{"routed_scale": 1.0, "balance_loss": 0.0121, "router_bias": true, "attn_scale": 0.169, "optimizer": "soap_variant", "beta1": 0.95, "train_tokens": 748700000}
Below are experts of layer 5 (counted from 0) of a mixture-of-experts language model. Rows are named router (the router's row for the expert), up (a neuron's input weights, with its number) and show model dimensions 0-191. Each number is 500 + 40 x the weight over its row's rms, rounded and kept within 0 to 999. Numbers have three digits each.
After each expert's rows: a language model's description of what the expert responds to. This comes from a sample of Wikipedia text that the model never trained on.

# expert 8
router:501523485491527495527443475473502507522455564553567503492525569474503459495515495541509482560463484388567472502533570540470481581446514546471454454412483475472518492490453525534560560490504561529465550478541481374464597502506482476489538493511505506636456435500470463477530485460452584432497516421523506408506573497478509499474432512514427529511501597428507481475493547501478484455509493508468507504471540468517404491464589528517509454514507515518535477513486498502494469506506500439468568463514483547466466525519484518480499505512533538464425453495480483482527477546499446506
up4:516515364469478492521451468501506551512459501514479462549514494418546511443496488501478521485486534481529453516482501528490568562470474492533523489520526501492497484499485528506526474524455543462523459478437506452463476480538449548455539473532464459535541507446524470461545433502444539440444490478474514528507554514470472473548467434467482461474613420477513505513440516511473455525579486468449468461515523550462482495531547544537512497614599534419507475498437522519590495434487441451450503504528493506471520534601511490522516483487468466434452468522431539405513489537522593488
up5:536469489490507496517570534491574424479502446473490483451529525476434533412526497425481531503530477506488426510478549435512481505509420545453496441471548475509502495507522425514547536541540546450463514514517513484531511432480524422542574564497540466496557534467455527435484531456501432516440467481525518518504485578465566446504478571490499451469517574483493485558433489537479527439448469481534499481567562443526543482439577524547495623532482535459557449501578489569480498486493494467510552472551498499486480482511462419503504562540487489526532538545521501483462574517525466499
up6:483603430490422551533526467581516518488478473550495475425491488505575489525503545477503477500498494506517478484570471454461530482566490556481553431540561525516559475448524541502456488541459509485489556489464447425478542551528527519498423478474496552510532486507491565481457569492474490447582490486494434518465483493490538542528502476510476552525516478523449579452500508512461492513529550463421488481523470546555537504508540479479544499488554560528493498543495542558471515474516474503450503537438464489502584554496502461530566523442483499444558405473469461515443575353479530520
up7:534591492473508561501458503515469521480542495509496463474476481471526434549458464484482500592502526513537471431504534536488502512431471570477465485533443590528475513507526347457499489499392495526482528456576513496565494507465456493488558535516477473452481479494501472509467495538541533532574558496467488442545499419481582552522471555485516536566528527424452478509497477539493535422489508495433587538488482454479511495591473484470520494448456527462513570491487519512509510502506447550435465486445591485535504515580528541495462456451506475509431479491472503527506459509550496551
It responds to: Mixed, digits and verbs

# expert 28
router:519467522529543467538518501419529478453466477504516542483468445524547497497524475511471484475435413522448557531491496505539484485488480553475530447505507482583478498521500531479522519534478465595524548501466474500456561526596474432490555493617462508534397529499484496475507521470509526432516498502558494480467475632459517484527509508531526538480474604554594497455472550505503491541499472469462523503530474448528365472545508484515492512521523494588392531579472502480502497504473528503485502578477479469452542528522496432502473491499492389494484522462493512529537521516460513476
up0:510532488511535427599506519495569485474603556513467529536517524546421491444455502475444471548523483503464549500523470576493489472531485404503549478469514532503504452491548495430486470512476447443510471449497450602519574501556467568469475454502556478502454509483507586469512462492491455494463512476520499501538473416536447503517455553523493498559480546505532489490533480548515483538489524480512424476483528454510470483525543501499503455488467457580534421516510544509505537481497516486452526528455455541477444520564459540530602433449508565616430547569469491498470530509486471527
up1:417475451475515494500494507539523432487549488503494477439486482557480526553430372460425465477475467489481530548498452546467396566494409531497484465480479475458483496516492594475551459460518418559437458432492509556555490476482538462419490477530551525444450526546556514480498492488507458477484504493486486531547434479471486426552522482476486507502482453492541499525561532495533455479528528544474564520527486554498492541616513489525628522516525479475401498480461531528507479505474528552582464481483482520481522463467515439489481504566514455515529534449533481513533488478525527485
up2:491431431430484422506516527559518433511522470462450548511482535544400440482536457491531503546517483522509456452460553506530495510469506475529500440550561450514585551505526413507477486546513455525474476498476495551514550486431446537404509474502449507518483522471488453472515519495528491500501409527524493497481466497549456517494459474566509498418428483492411544478481466542509399526590464511535467576546490491575477510521511574567508494478434435465511469543524562522549486473584516494472494545458511478417518499456484505493546467482505566486509500574485519480502462462479481542
up3:476493529499472532412470475567442501456565553456497540517579507525478462533518521485466545502496513480472504442546439486515521532489532477459431494450532557531459486461521512519501475537444476542462527505427408477447585450497453522430526541565500512472451517544427565514473494507498427462487473473479545480495511500513523462599495438525502434509507459499530464515490498608517490547520486560522509533522469513506466514397412476529547517530541496523556477543419481477460469489483528504513472462469474499423552567576475460453490396446495491482490519525473542452589535492470527518
It responds to: Capital-initial word starts

# expert 32
router:493449503477460493449511472463528475507521564615508440493488485463485469494502468463658484497489414523543533459523467488480506548478514568497477384482453500579486535531509485480448417429518507550482475486498490470458480370592491502527591500557530501485430464478515519537456492497511483502500464505494499443500523452498451520482512448534393558535509496445540490479530505502544487483480568532471602422476525512496454473519569555478473512494506508502405458504466521491465486513499465518519467556594514515543504533519528503503504498485526495478430516491467488497555514503549526495
up2:508425372513493445592582558554542493527469507531485500481539524514460379539539518486530504476522482513553497489503549541600531466527518490525488518481511495547543575469514508498505488485498487486514476472466555488484539456451451584475502508373509484486468508388485442503454520490498494494473401561494453527505498445472498467485516484516511543464448471508460482457515409536524461527496547473543463520543471485524529584513548557554527488474487524467538493520482516572554505492513458494436485564469516522463462541496457560510496476541547523486488530579503531485555439487490553577
up3:459469441544474538449488530563442499569503530450416467512578465527442395550473493502495536512545438519477514398530435471512493508479521489483475457487565568466458481495492501579542528515455502460500514513411435486453470483493499516457491503451539505470489483471454518490419444460455428485485473518506516535507555453462536572490493385485464495509512433498542478511497558611577509588483478576541531511483460459522477482479479433529519485517523573517543527512478450460459435475517536546510509507480547486484545493490453484495450481427567490505531498482440514513521500432508476513
up4:509494424450493445499470502449519582544504459529515437506531499486509539444506433514551557449463602537539465538499510472478551514457450543491480508526492518518515463501523499529510537541534515436470431537473550493462426462530465569518476397495472528506468499441586440524550514579434548448446476476444544551447496524462467520515478430447482535482501508480528514563508573524529414556513506448522410440540472538486535544472560545501536534544549528432517464479456494530484499459481481514452516453538425500520441547576566545502485488449521458504469457515529532486499492511519507448
up5:471461519522506488522484529504537422509478538531491470498565466487528518417528550442552556458494489464478410488524502414505502463451475507507416482538514453508543500539546500495479555558526544441480479451467489525514579522509522454542550520480525535502515514438385438465465547510482417503427375442500498556516459571455513433500445527490496514485594501574463484522446449496472535437404517487543534533509549455475518462468501481545486556558483611449565477504538474566501516476508493495537506490540505483490475491512487497516433539503466517502532547523524508430504513502470519464
It responds to: Mid-word pieces, person nouns

# expert 4
router:490508485554468512502463517443479529521522489580530561538498523534516469566498513480499490563517378508521549463522576523484521405505469476485536514424420474599509487501489517527518519479411540533576518510542399459513543458528531507523486483503564511492517528505579626477502487519469475542517515581475496453488486495472501505487521487558500507432459599526593472523520535480479506596489556516579473494466517492403477537574443485485477527501507499578522495465497520506411476514513525484492536488520484503539496536543465525479528498494431415485430494517516501545521536529499499504
up2:513439391455479480525474529526554457511558508496440509523489514553436424504552469480545513491528453506503478445491578524584528478533504470516484402496522535524570526515525454534521479573481475541559503511427534508539562481422443611486495477430499491525481535428503466539458529483495521508505465537464480530527492481543443538425472463584461502487426450494479503511485444529521464531570523515562451578509502547567555531533527570564519507475471500469562502527480545537525479501523525480456530521472548521434486558488461529505549526539543562524459551568503495539521434498497480514
up3:511494494534453510435452504517466544490516481455462528458498488513487474558497522504489541465537497459538520365520508481557523539414444439466404499461519579516561469480522458513504486566421508549436521478413502438474565459480512496505480493506533548478427489545500562491499419552499454444453488481484480496534547429505532502510436510536489475486521473472537485529456517543533449542536510579581496529509473522502470539425480468576521510497470581483552484486468489495479441490490540452533467444511527486495523575524400482505467467428480482446464502529458540469589508427459488502
up4:503513432522539461592493448568531528498526536440508425516582505389503511465519469494479549515549521552526473511528552497496507493473507507486524480535479494486460450516500513502560530576427558502531535502453526520524495445507457584505514478459490511521493596415522433488555488550461519489494485465507591516461519544466527552505457458489444527455535498525517514534460539549520467450537492478490457460574449540472498457525533506507519607570581510447480506499490527448513491445460484446511504425533420469492519562555519494543479545478470424507429433544520514508501471442509582469
up5:534531516511545461513510528517476440501521460489481465502563477534512495461550529473440521493496455499514494531573478413467471528522459454506502495498495410498535555523512445471527535459482495406489514442476528553579484479503538494496552514527504455470552505452436451482523560491513416584425411403484525489491490472502503430517503566479513437491546540494447507501437497538448542450439487439555520450524539417420505476469561478530552594562524541467504444544542515569488489452516572490563490505540515528466481523518446466488499500488465461545503489514523419423499524462507442513
It responds to: Name starts in tables

# expert 12
router:492607537486491500471541490485473519447497538489488515476514490530500474589497490620518480524503444518521597543435584572510520530509449464493489442450489505509537509503465482474550526600382554538538522474573498521512531527518484529512470501481509551527449497499467499454605451572414490521519515502556526530463551462487488500485475474519466492498497574509491482560468553504534465471521547477476551465354495501480393492513535594475490481534492481448488525484511543501465466515474475542478474467536521486571461523473457429505492498446491507528515493471505523559496432460461511513
up6:487563474510476450517506436593480541441525504551496483429545487462558433479418533593500490515509428554514502461551487485476488517591451505399561460546503475497473500492566546500512458567516444523506512454472414499501558567516505465500484500501453575463561495498476555493514514544490477531550461490510502530441477515443483516488537506498523524515573499563447542483453534508429486549577525478492482527559499534582533479526524452548554496515536497519524492506577554492454539444481473528486496533469507493562560493484475544489474481416390447500537473519509474536508566435495542481
up7:485544524485482551503488473512467519462519499564488449495513523466527455499498483560492553552506511536584449508553539543526499591456510548506475517562478621501490467490527429484475447536443490530479502485504582490565469482477448504483506442474473483485520505473487490521511479541490550556555549508484480477509510407490552487563503480410517542580546479461503469554477481525481586426517516506462618495501508505522474473578445495507486472472419540475467528467447493514521459494512430497531443521409572542449505505575583533485453503521497456510479479463449533566482396497497486464
up8:523504530450540451580511486529585457528588473493507531490534451493514538480499460500491458486492480498466474489503564541445517501582475502490460537538537591464474436498515457435526511464524501529473473510503549564594437428513585505532478507496544495514470495487460491441473511561547554522448525608519517496603571413498484478525438463427509510513562548502537519505541451557515541470497482469513540508500499500524593444484493535517482491493485519488523484536480472494585432467394452468478528506525408497547512512526543528475560509513531548560462469490478496481448539537569485519
up9:476561474491540531423570449496451567520501554531411505522469532518479461495428511475517492489483528518587475534489470482506498500572516541510521430485476526507501541448473489408490550478439468472506496370472521476549482503499529455495498500446416532552485461491500457435516502481489420480503467441443536509446518495486482405519536472522477546488433555497468541481492463490465514518488526442577474495443457453494454496587513495456517531432482483516599517457517496531399544451481401484511483492484557507480559489540501477473490547497511486470547573546549450431454499496520520521
It responds to: Numbers in stat tables

# expert 36
router:492564528489532495495489490446509474534418529526524497476504439538455479575540444515631502535466531421532479568507521521489503411509529473479490489539549538486529509517497483499449394502502506475449517524557487510573541524494521542526519500540522555491437503470497553554498534481486429554489548503495521481463499487377514454498517492451437496514481673514484487457461542499492470445506564482483499456452447480501413517551488410487486464497509476528468474511520503513518522512512450481507464497497487495444495481520461357476509510494549464521437489478503509509499439478566447529
up4:479501480478504488494461504577565538525503480501515472545480472446520471462512448557492489504552535471553434500551480539534568460493480601551518450531544531483523426512560503466473464508479539513488483518433509530486472522502462612519544514483508506525526530412518488533492511547474522453434476491509577484488518470443471462554439472437471466516499438480550496512495572555513465492516450508469464432511470540458474403582557475525538595571554470423571503511463531516512531489455463577522481485493409493548448530571470480518466544476519469495479447558492568450494505475529543446
up5:522544497489456435569568491561485450536519420514445480422570530515538493465521518449480535495536473525462429530513520481490458460516424467506534452457532513476493549505527529481455528509448585468522485483474515503501520482509488437501526488525552490465524544460400477444472556502490466519466448379554539515475460523508575429539450512500458463531515520529480490536482532548483477461495438486578525560549524421491590516470573446548503555552472533469560458518568500570522577485482523507552479507514468511478459533535553472533451536549495466541543528501493501469560554530561452490
up6:502584442523500531497516452601455539474453477542485512446495504554546519547450482515456464469445486527486481455553480457479515569577479513442528408586484587480476541448540553497420529505461448469502496497447452461503569551487553469540531487537450585421558445534481570486482481461492479480532456514527488569486456453452541563489524503483498521507475489559427531482463511517453562489536472494464480505552540523498485518520514506539532506513526491489509502537507488436459505513477520542519438498496441592497603527519481515488518486395426505522558480508455513503470556439516461468
up7:520538475484517603462479477523488470443498516564446488468517475456448502512499456525527516521503485567520485473532555478526534521408531559495442569571482578543512517562531417489491435467390524498428525513548563494520530465468472502482504493517504495446499546472499471527497554559509567536527551470456472496476546462462606460561460477451523512560506504458443486540500458485495514417493552458438545525476493460524512486546523404511534481464435533468453482507492523546467512488515460464508464490461579516504477505555472538440413491514524432504446528519455549507534458580540507444
It responds to: P, C, M word starts

# expert 46
router:487599495515448502430502532561401523510451502479500573500505473523532472573495476475549468469487372507495553476530533487512488528456477529531508491389474488488489520573527517518575438555500476467459505486518462458400584510546537520467495501453499459540445533571430533569519496515473549434517500520472495464496496465519493495507515501528462569458515539455486496531480445488522478533508431480450470462457485440476409517511454461467489434526494493574454484544524498491400462527494498520504525575535476508567573506457494550449494522519432551523490490504500491519533447539440441512
up2:534437435465459483533494491522536479528499519487481579514488456516475427509570484523561473554529461524524554446555574493526539566488505531534457539498527541565568481507519449569470430550508443527495472500474508518480494491447452580469535497425488537479481538417459536506450542488541540543553444514489468504495479468544469533472514528584553514457427497497474505510527461601470420503510541471510513512500485477581523547493509515553515477487450519444522502532488572538530488487508464558387501566563510492488446533527521541446564431556492553520455499581503529552528435463518505505
up3:448508507497453574393501515571459526498528521508438502495550471522446429486525524504483509442518418538519527411507463502476552561477516478475446468492555561503503479534497500556546529495397440493503534497456470464463531532448504520469518557453565555478484539549490561568503499539503433478517492477450567508516535502488537517512474387535482490467519447527563473567529543556509501487584474574506547552485436473542454491407471455526554529472457508514529480515418485475463465470496486516594537497522501487418486513514485509502484435453544513519560514519473512471576545478460506480
up4:498548413484540474538484520518500524483482477495494404424578416437511515500509454634516542513525533469562470486515514486509569445464528542507554424499471426516493426529536516527516535576504541491472438476452576445417488500525496534521520479561480489501525574415469489516473520534465512455467512476499584508480529561443504489529471425500457510448524502461518546539519587549474476507595521454487514438521458513517546515547517491473541551535560436414511504532486517462467478465432480508466501503505470484502532549519455550544460497435501478517441508535478510500546486476525529522
up5:511502508481469512536560562519507491509469470520507487487572535533524539433542532464521567463485481527432455549521504447465514539500456442470480484487566407509545525499567487437504518535511512444493494484522524557544516485496560463504554533459504517495462579452390495501494570493567415543511431426566484538548505568500567488548472515457489498509561514510459482535487536495459532411466461544526534464518550436448565520434557535581475571582478530513524460516529527588455506497485533462519560501524479521505452540524486448487482520470462445548542503525496518425533548501481445506
It responds to: Conjunctions and accented letters

# expert 20
router:510518487472494479430563489417506527463425490505544462488463561521536520558515464491489493474499510516555555498516573489461486568501454540510528478414491516483478499525469531486555526478506476472458509420445500508406489424596482477537518486595530459531449490561465473521489560590393558406489505470513505428440571554429519516510450495467473475511489505523482462433517477508505482487511455506544515412446463488529476481520496558506496450524486498485534474557508527503519516500469483468533501484477583519461599501502443518533476533437520506445392423473515522456471532518495526513
up3:480528433560504481364487504595446478499512516491453507508584512506491449569511533488474523526532497493496571423536483480508627590487516504513484518492532512459468479494527521499527489497435499488495513517436455462481516453509504469454529504473523541430452419517456528493482500553524424477512488475490507489577586527460469557507492427485453493500557472491503495487478515531545463555533496537535509510474420579562467493442492467512532549448521496462578475491506482458465454475498505516509492506571542504451520503516457530514480408419535423537489516580434551475574552483506540496
up4:492525417430529482560521431535503529477498477507488453535525482402521501422526462518495512495533527512588434495544517476471507553525456547501526547519549515489501444469472523497578546539503489480510516456410561496511494423507467551472517460522464488470443469438491443499586446532470537414445491452499596546466559520435476508516461463477480522519509497481481581491476553556482472512599563486496427427506458508474493489528535541500539509574542467417530492477448507477549445520475468507478454437518524480488479557539484509541489464513444436521483496536447551463468470504465575481
up5:494474528524452512579536526536527485454512447492510462444544509524513520449534558398527546509494493511476459491535516435515535435432458483465556427524532491423562513531542512515527506536500524458546477465415519538541525515541544455517551559478542497463559503464459499454467575522533437470490429466504538532485475520484559479552466531479510486489523540549464466571428462510473452450469469516522502519516537423500523486444619437568497637586529572482528472523572494523481519491502515492437532529489503517505537502533501467500457532498462489507536517519524497411480574529547490484
up6:468600452491497526505606481589513577474493476587476438451538597505577511514506531493483524494454517535513479465556526446475508514582486565420552485522504503530471523442556540536458505493480493484480492441427472443488551535570517504467480471493485559475529456572482542486463516519475473494568521501518466477424489484446512494518550458436486534467515463512460586459462507487444468538580505486428514516538481556535547468541522508493504489517507506511497453484517578491481520475552519491462501535433533541497566524525499480541587499401479496498485490514498504505454564425538500417
It responds to: Pronouns and infobox fields

# expert 26
router:535462506587381464485473489438510472547500509534484486517507518463490491446513465528556516425481478511489491478510441540492516492496577551527488523491505464431525500515456514472436531396498532507541598591533516502472529524563487516493587482528526551490497522476490457507535541525508578528538484476498532501519483563423429487509505529436502505542490487422511458495504480465536469520459531455565482529519459464537558516578597457498505524508502463570384512567460467474512516473526480492521500507474602456473491460459503523519535518472477519500480465500429495577540463407564454531
up1:371435420487448471462469447503476486530528510473535488512492585473492500506465456454483479507484527479444522531510457509474505569477408462541450504479501490488414491572502483485469462390499498521465450480523543490568540457450507407456559474575467534434545546526516495504523508486503470511442483532491498446512484476489495408486497490524525510467465482535567483488549499468489454379444521505510573484566473524455530499540507492551595552525537476535449503478486476484525486504517459552508453559495479499529581520509531461500444563558532417505437540494514474485512508428530536487
up2:479418394453458503526552451530568473545481527488503500552519517469451426504503490479542546514508446499518526470497518564557498507490473476557489500519549518531557598505557430537514520519466473517481494516465465558431548509473458556476525473438513466520491541431474452531527495456476471504493415459516487552502444488539420525514499537604543481490449512494485532476532449514511470518589532512553448626559474494543521546430483560592504484473473444487495477513491544563558533533518439457504487539520510505443435485472507534458532459524547492525465493548479488531559462472481504576
up3:505415454473463514410499507483461558503516490491490539483543480482468519560489543513493470475487529431485519455490497500520557517516512531496496463470512524473548464573502499522529512519503471490551514512423473450498519500539563481497608514435496522393526554521495560533501486444463438476476460427493542505500535535562480496546498405456515466483558453479529480517486536490568511558530556542535486502566439482615454505473420417518547540484509543531514533521540495464512469484544523456532499541556513546507552514553438515493475421372484464522538542522438544452573530515529503550
up4:510536416490516428565454497549553544494512472452472420496544483435504471489523453592509468450514538488555436549491507518519533476445530515565500500461580474432516505494563533470513512568528543517530502481475461465483479469497435499472514441534534507506539566446472522487531487560490508480508442438473571474479537543431501487538411457502509480480502467419475515581521581516448491513619530435481489457520433595523492462532547478496513514567542430470544462486489569520533553470427491517473502489464462504491476516536522523484523428493444473482495469542466512450538465481537564490
It responds to: Noun after determiner

# expert 19
router:492517554473494500548532526505496486468475490528471582487462477513543496498495514531564464463484484517524470535473539542468465440444548548522516578548576530450511533526489481469533455457526504504526496610465494475462543498473499478536440494512519534587545519555470442470633464509461453482524511509582518416523466486383530500479531497443480515485503488516542522487465418487592491509499575470595458514497533516495403492452517491463495488494515510571451480611470491538473486489481461487509490540511456531459517499504483451586462482513514518448461471487501499537626510509552474491
up7:499530499492561514509468433519528538457492480552424471449480501391446506474497539498539480573480496518536438483532524557528440524431511532499472518597444592477544488519504353451469462508363567478421509469503507495525457491492425464498533555483467504439556570532519463518513513525478511515567565528534468455490529444496530504492524466422510511521537534473494479506540412551526527475497518449497577527508528501530499475567493502494503540417434526450501503502496519541459503488444491507524413504478547483480485491545524527477460502531494476538481479512434490555493474551533484472
up8:550448453491498478519502496515539496464529483454504510478462461476555534467494455479465482471541472522504464471521569484476559455557448513489515536530519568456437480500513453456570466461573510533443496512461555571563475495532572535555515525431526471492510469479446451413463513550538549482499544592496536515583525505539518469486422508403534447500514491447508518493595503513582505427530489469503542487541530562529556447505478465539464474438440539491480482498543438503588483524424454514568490508469412516505512523561534463510530479521450473498434432477474471437492525512545526496
up9:568511485507511489522516490482437522558496500584434484560543534513432498417431524439520508449539492555618446520456530542505471541599523501507536432476464476490508501493404494395449503502471477416481525464515482489554496515511601489501512539459483514515522514568465460476515479475463498451480481462453521500502587447453498415539507462496468551469481500532461530475494473482535502525499493511541476494504508501487527485463466493480520519479461495479524541478541496524440549419506436485555453544544565528551526490528463489488576580519496508397581495559523503421495508507559518460
up10:507518452505423520497505478472500514503543492483448513474549445535533538528495476521417462474553480521483446542488501530514489523446511506569533543490458470439497476536457520555519527474507476534469503475537547449506502525476473479527518511510499470417460462428481462514462528442445434504540536542457472463540484465517538443548476450426547475563449566514465491539517498532492497593497509437443435447501535492581595521539472566499500594443541546552573496512512434453475485581504558487473453466419471560593471500546551504490439483495517516505425506595480500511529520509559532521
It responds to: Capital word starts

# expert 33
router:556462510486523483477593539550426497519454497484500464513474530528537498502532509544576484449484519387475499449509504512511524543446452571526498446510490511496491504501516533510563558497462553489559571354445479440423430514473512469474518507480544489481523535490475456504568497553411415484493507486488512398501539563475498514478528449561524491456516488514489509516486514476521505410500520522470538536453586406485407484502514501494493504496494478455488452521508485509541484530497573499484508569537488549457583516485449549499491515472577432503436540494514487583523503505527492544
up7:524562516484481544470433495529469512442538460542493469482514486459523499457467503503491491541500515567528431536454507516517537536430505568473424549555455612521503468495474339441477479504420494503470520491524557481587439472478453466524508471501500507465518522536541489524558526512495527512566566532433454467524559442526573516484499498485522512561481517429465433492446500544465556400466461536447573472488505458498472482574512430520495509455464544408522550499465538531521475473486499486492447533506526474482487504544511535537431487495519452502479516467477530554527463543558506455
up8:518485535511503453502523481498498443457560475465498497541519456478565508456487441457450464451521488489449461430509482501465531488555480540539496555511508541502465477538531426384547475497547465537483466537456536549547514436463529496511451511476570483467429483448387515449440479552516551517441527585524458508562539448486468450478453471423500503523525483500554527506565472539496533486518482449511570501489517496537594426484471505476496475524439506457516464496498496514546491451378426488486515493528466509545496503546495466509551557449513512550423476465459527514447553569573480485
up9:525558461512539472427589499530470510525535464525481465499503491498468514466467526470560506403499533511526472566506412540522494545546502413499589442491502510585533455489444483450530530504457486535517517471476497460511474527452604447413497507442497538465487491524505474452510417521490503498478515457400526452454530481451516441513480457474438527494483528534474548423501518467530496510545521470531498472511472473499456532512513465468549452440523499525545569470552497483374536453468438464502511533514554573515547483470461438450519497461483508477556499572556430441492459488498553499
up10:578523489529445517508505447446474510470527470511449488545573464560532518507511453513453509446552470493523545568537514489523504558453465504551494507510440466428446501514510568572472538476512420499454521454495529488550476484540468533535527533441469450403488468531473485522478533474493472463543411530475508533521550495497581484521464473544469540581505555510496455527466442494499536536533582495469491442457545511549566521598453564560468558496479523520523517476523469446476495566521501469425462430468427564569505540541512529534489433505516514506415463573504450511517475476546492489
It responds to: Line breaks and conjunctions

# expert 31
router:489482493532471461399578507477452432461457522493512483513492461467498461482485510486479509441520483499565453554501603655501492482437536505498504516446500492545511486513496510488543363570529499529533511519498499441499544483512525485502526524470504495499462540535496588512486491523518474550474479581533501513429493475555455546490523460387553504517514560556516468516493582469504509540496484491569610546482484463497398490491509530484488500503472487507419512486470507522362514526464520440501492456493472569437445467501515532491478496516583520481498505479475503481515523474471520505
up7:494519499485523599445437483549520509461522504555516417503540483420456463502489517524526498522503510577584448486520557535564522523435508540515432553584441616505491506547519370480492483512443520541423536490550551466545456502474496491482531454467482489437513505517521487517486542550484508554584561551496539501519513444527562484495464473405530512510533528456496487530513482531527506423555537525444596522459504484500493500546474445496472487470503483452525494470468492538492506512499478508533471487488589544510481556523552547484438468496496425551441545509460529554508494535490493437
up8:566512532501528435505477535484549503467580504473540532508498489452530485445501508455455553518511466509475491484494529472445518449562496515493536538523476593464472416518555476397543473473536471508510470505467545537583419461539604494561505466442563505482514477451490496454458469567539531490446516590528470523599564488565569444505433440430502514538514467491600511510562474529564502458475433513489551463519552507494563450498501470519502448527418473490501503548508541505554495498479457496523488478485436529501526534504536486453515521462480561528448471492452476467447538501553496486
up9:519535470524548527451527507569438554499485493553474495509478530509498545387388456442540509466441480532592430538493442512453510487528497465506546496438427534593516485528434519469510490511467444467510538458434468477465434444562559418453543488490457534475480456510549520446514491487435467467462467456393539449424532524507483507563498516489445536493461457507454568439465465497495483508497524515503546462446503497527483480495444476524529434441509496503531542463512505494432571423468520484525425481538507522539560502499499464540533509473544515502537490525466454462510512479483517438
up10:530505453504439547484566468458526556465553510481474484564587452502537505455471485487471511550543520467476487570504505519521515507464553424512495505521496489479535476511489582567498551518537457454401538478493537494501495488540446516543547522491464431445476478465446471558442512450490457524550437506432512517530540491545534444526503477497495489565516474529399514495485499519437539590491544458472601412473569480524561516552432545479477607480497547508497533530523454448472480543488525465474470420476485527598461488529525515480436480513551492525452501563458462539485509471544499491
It responds to: Table cells and bio openers

# expert 29
router:518514526544424485482398537429531476399455551491536499506489543470494482477516506497515510488552515496559520498504511529480480547497521469500526448461423527501494494488524524532494524481525578505540487423494504502476460551558522456543583499567510485515532437494573510527565463519406516550501485471534511544463481584442485472513475491448384563535479582394474505420513598476515483470506585509546491465479544444482502518466563501509474471490517523491476497479506545499498519511513484422520515565503505469465488444372509460481535480591532503463527463515512507563528483499504552525
up0:521513510466463488564459474484585474439595511497510510543512492503471492479451482437473458538505484490523531476543521555501542518514509388505483435524494412528507440495572496488477494469458493435525513490473415569571510463518489528506477429497538436496512589449474488431428472534514466482464525384480498525481504480521463429517462517498487405501490516504492491513510522468484460509493501501520442467519469398551570512549529487552497475455450488526525480489455520531454548528565553449462531551480503491439495467536411525546566541514527547586449579556505495525538485539480530524
up1:476481467465425459463448462547510491490532499536464493532547508503464520504437404388445424484528537503513486522456489511446436519411445517530499478488453495508410475467521554524516483500467429497498417479516552522504505517515536456552562515513543539440445520544524495495531456466491453532475417533523473521531504441480490476487500549488479496553506450482464515490613562473514457476510483596532543509534562570465490535540493445551588463555538456524458514454470495488533504514520495525525553579435515446531562431506576437496525547513548467511512466433503472465502494536529516477
up2:496405465474409410507537510503606415574472511519496556507476483496471439523492549461572512479485464506550510382533550526559558507482563488526520504511513497490522536533548436466509453467468493523457424515478546515479551520444458554481506528428532478539452482419494477505501474504523530501488410526499473492512500432488463487491480442573524515505488527489496524490547432558513445521583531474533497599467440496520510572505510497496510508509462488474534434486492543514530497512565522439441466550510550489441501466507509538511491465534567567518458480580497495524578453519466486541
up3:507498468549472532477471477571504546489512529475431495454537480484465432454505510472483527490558507503513481363483463498529580531452481497435431493481544594512445493479481520553528475538464462496487533441430458431494529516509502484460577501433500551495483449524480543469512469500484447527480505478454580558485532450507485492531498444495479453540535426436548467513484590524568537529510515580577504503495469515526418478464436526519491521500537471471527547468466512535420491462554490476577480451570530477465537516560463556447478452454539485545517532514487525467592536437504498497
It responds to: Descriptive adjectives and suffixes

# expert 27
router:519548542506466475502542468511504452517518502578547413476476547532499521516523507440516492535468475509510498575484588514565474494513489490520537419479465517501541503508479536520453443553395418515545515442549485471495556450472506505486514473577493562523521463588485612507473503461509549542497543484509526480466555573527494483483481529516477475446498526513534526439503583523510500528500519486473602434451606533417500507553466534490495491487498509529477451494455487515514492498486549409509486594580541523483547476474437423509476520459519406483515517467483491486549446530515439485
up1:434483496484528472453446402549497530461529506535497536502491526501508509513474473435492448486464453531463475547471456532507491522452496545531515501495440477489474504536533562536503455454510403517451426447498539527554512479432533429477561461547514587485536505529560465486514482460517454497518492509475463547483532472522497508486497544473514498518465464502558451504547489421481454457463502571502567503566522549459447491605550503582646493540548502524428494470484503504593480509520511495536492486435478465479553457505530457493433537552495392470565525481522491482502569489548519463
up2:494473403455524495506512473529601541510507508491525483533500493524424376506536485459558537532485458478528539475514558549578476474515503460535475488509511522583573532479526472510498485565517469496474500499444527496456539479475415524485500493442488498481514562452555368534520466506545506543486456505470493546451511505502504542444489506528520502452442466542508492490527423549480458541478571531550502561488465520527544542444497584524596500488473510474577488505512569517509466481542516454481499557572512476453444568549536581500591465533485495507456497549419532498517458498475496528
up3:474474489534507554427455475522429499508541481457495503510595477509488462543531542484490489457476524502480494440489513533517570533479481446527444484460550547550431514450502522589458469559447482512535514494448457414536547479491503477417543507566472511449506455537469529507455494480403467456430539466454494529478566489413518504502519412472489490508545448486577488486486584571573536526552519556560514499444458490538505501453515479501559509481510502523495512500485481514479495514511515502566460495519547572415587559518483502515476492423477465490487556477546548485594551470453555505
up4:470492454512520458546483508486594552523482539470526432513558512420518536538526503512475568479484548484551423536510480457547539466420509556518555452547514508451532503454498526493523523520439501458529453454462536490441461509519465532465460432514477494471532576457478513460524498538457527444497546459534556515506481475471521464501441447466478487496513527432564543533489560527474483494568497450506430474529437529534443466509567556566500581600552473472524499534416525500557489440473540523535452521501438505450539553570530508524466509466476479491434454546505549497585516443541514446
It responds to: Pronouns, racing, table entries